Experts of a small language model.
Size: 12 layers, width 192, vocabulary 16384, 32.3M parameters.
Below are experts of layer 3 (counted from 0) of a mixture-of-experts language model. Rows are named router (the router's row for the expert), down (a neuron's output weights, with its number) and show model dimensions 0-63. Each number is 128 + 24 x the weight over its row's rms, rounded and kept within 0 to 255.
Before each expert's rows: a language model's description of what the expert responds to. This comes from a sample of Wikipedia text that the model never trained on.

# expert 10
Common nouns and noun endings right after the, a or possessives in descriptive prose, such as vineyards, statistics, information, service, species.
router [104  62  85 137  80 119 137  81 145 145 140 129 129 144 154 100 156 131 138 131 115 147 102  96 146 141 137 131 143 148 105 119  94 138 105 132 118 126 123 150 155 121 143 113  89 124 143 160 142 160 103 113  96 143  98 145 143 140 157  91 128 105 107 115]
down0 [ 92  91 175 128 155 142 105 126 175 111 163 104 147 140 109 128 193 124 119 157 131 102 155 149  93 183  73 156 117 105  92 149 140 124 109 142 163  99 113 127 128 121 161 107 142 133 159 163 104 155 117 102 146 104 102 179 154 106 128 173 111  98 117 129]
down1 [105  94  99 113 136 127 124 183 115  78 147  84 170 118 160 116 177 148 123 148 161 142 144 130 129 176 151 147 109 142 168 151 123 120 108 139 156  91 140  92 139 114 113 102  99 101  93 151 124 152 122 122 119 190 149 169 138 159 157 145  94 128 160 141]
down2 [ 91  87 113 153 121 119 117  97 181 131 137 136 128 106  94 145  98 135 130  98 113 141 118 129 134 104 175 144 131 114 160 140 114 147 129 157 146 146 160 121 127 132 128 128 140 172 113 152 132 144  79  69 157 145 139 151 126 141 105 163 108 128 140 142]
down3 [ 98 144 137 124 134 107  88 136 102 107 131 108 140 117 115  96 183 159 102 133 140 126 134 144 108 159  85 144 121 141 118 143 139 127 141 139 120 113 118 155 144 119 130 121 119 141 102 146 131 136 171 122 120  96  93 156 140 123 121 135  99 150 129 101]
down4 [ 78 137 197 136 149 152  93 153 130 111 119 188 161 129 136 132 188  96 108  91 134 158 133 113 141 123 125 165 105 155 130 171 125 119 105 157 163  95 132  89 168 134 143 104 127 120 112  86 122 140 143 106 126 111 123 121 110 145 172 165 158 109 119 167]
down5 [146 143 160 150 104 131 178 134 149 144 161 105 142 126 164 127 164 107 127 110 142  83 148 139 143 181 148 151 115 137 137 133 166 141  91  96 115 113 120 123 149 150  86 143 127 151 132 130 145 152 126  96  99 151 128 119  93 191 126 154 154 131 164  99]
down6 [129 160 108 157 118 102 125  98 151 136 134 115 129 136 137 102 113  95 117 105 117  88  73 134 142  83 127  83 133 143 112 110 138 136 133 159 127 164 146 153 141 153 131 120 160 153 198 123 130 136 136 101 159  91 110  85 119  80 128 114 101 154 167 135]
down7 [124 158 153 122 111  96  71 139 132 134 124 134 104 142 141 144  93 125 159 121 120 117 112 129  94 137 133 138 162 111 131 118 105 126 162 120 140 158 161 146 111 116 137 121 119 179 107 144 128 121 105 127 149 130 124 134 173 129 144 129 142 125 155 180]
down8 [147 111 104 123 130 157 123 146 136 139 145 143 111 138 128 112 111 140 110  94  94 130  98 137 111 140  96 107 152 161 119  80 131 102 130  90  88 168 142 149 142 114  90 140 152 146 128 133 128 118 153 120 126 130 109 132 130 110 120 132 107 165  91 122]
down9 [102 120 141 129 105 138  92 133 112 156 124 154  51 136 116 123 123 160 119 110 184 143 150 141  76 153 119 154 164 111 129 114  95  83 121 132 102  83 146 140 110 121 140 115 145 106 116 148 160 172 134 140 148 139 165 176 118 137 102 128 108 143 124 112]
down10 [101 174 134 166 125 114 152 124 103 159 139 128 147 112 152  88 130 141 133  97 143 131 120 108 111 111 114 137 116 149 121 141 168 102 107 123 134 153 118 118 133 171 168 119 111 125  80 162 142 122 105 126 114  88 156 101 154 148 133 110 139 110 191 111]
down11 [107 132 146 150 102 134 169 155 154 105 185 103 152 121 129 149 165 129 115 149 159 130 152 112 153 144  88 134 118 147  92 154 147 124 152 110 153 109  74 121 130 149 132  59 124 119 146 115 114 112 144 117 168 129 104 102 134 147 171 112 135 110 144 163]
down12 [132 128 120 113 137 154 125 101 117 126 125 161 150 142  98 119  82 139 138 105 125 141 131 128 128 133 118 103 139 130 162 110 162 143  97 117 132 118 131 154 186  87 105 145  99 112 135 157 149 137 135 129  96 128 130 138 143 143 102 164 123 130 116 164]
down13 [126 126 142 121 152 124 107 104 143 114 131 127 151  59  99 131 137  90 110 149 134 156  84 122 100 158 126 135 115  88 148 118 140 144 126 147 169 119  79 133 136 112 128  89 153 150 118 128 138 186  71 115 138 156  98 154 132 143 118 160 130 133 119 137]
down14 [105 150 113 121 129 134 143 122 136 100 134 134 138 114 132 110 161 102 129 163 166 142 154 120 112 195  84 135 114 112 115 125  93 121  76 138 169  88 201 118 127 124 164 147  54  93  84 156 137 150 100 132 161 190 152 158 148 104 108 178 130  78 121 132]
down15 [158 143 131 177  93 119 130 135 119 127 172 129 151 162 120  97 162 124 133 136 122 128  68 107 132 120 127 150 121 128 136 106  92 138 158 119 125  86 109 102 127 193 177 138  80 125 107 129 160 103 137 140 103 117 113 131 133 136 113 120 180 117 111 120]
down16 [ 81 154 149 121 154 136 151 121 122 133 129 141 107 168 146 140  81 143 135 143 106 148 137 162 112 117 137  98 185 144 100 130 103 131 111 115  97 128 123 127 110 116 142  91 156 133 169 103 122  93 134 143  91 121 107 121 131 124 101 122  99 104  97 112]
down17 [ 88 114 177 142 135 113 123 142 123 138 125 129 168 154  73 105 148  97 132 105 142 102 151 120 120  88 131 126 118 120 151 149 122 135 160 154 110 122 149 122  82 125 136  86 108 131 132 110 121 145 107 155 144 142 136 128 129 151 163 148 112 141 143 149]
down18 [110 123 105  91 152 140 156 165 164 118 129  90 107 174 128 117 129  35 156 130 145 147 134 147 114 107 141 136 140 136 123 111 121 132 105 122 145 140 119 129 133 134 146  98  96 137 124 118 103 123 113 112  83 144 133 128 133 146 150 147 103 124 171 130]
down19 [164 117 146 166 108 113  98 164 146 133 136 105  89 107 130 150 211 111  98 134 127 130 124 138  77 162 133 142 149 126 139 121 144 149 113 110 114 131  99 120  88  91 136 116 139  95  94 100 141 128 122 128 120 157  93 153 116 126 154 136 175 136 136 148]
down20 [131 103  72 160 135 157 152 116 145 147 127 138 133 115 165 158  51 136 134 119 132 125 107 127 106 122 158  73 140 114 152 114 134 120 118 110 148 132 135  83 112 114 122 125 123 153 129 155 156 169 172 155 144 110 105  60  79  82 141  96 129  93 141 137]
down21 [144 151 188 114 149 108  98 126  95 147 147 118 117 134 159 130 165 115 114  82 105 116 139 111 143 102 154 143  99 135 112 130 175 125 134 117 104 135 122  85 125 103 114 149 101 124 141 101 144 149 125 128 162 139 115 141  85 166 131 125 143 144 141 152]
down22 [144 121 134  91 111 152 126 164 110 112 123 111 138 129 113 108 139 140 139 164 174 132 133 116 106 147 153 124 120 145 121 118 132  97  83 163  99 136 127 123  88 125 111 121 103 136 106 151 103 191 118 142 113 111  80 146 133 148 159 133 152 123 105  95]
down23 [166 173 146  77  76  46 145 137 150 141 151 123  73 133 123  95 139 138 130 146 126 104  98 147  98 149 129 144 157 131 123 144 128 141 152 159 116 129 152 148  94 150 121 122 134 158 171 136 128 153 128 126  99 142 170 112 187 101 146 145 164 151 161 100]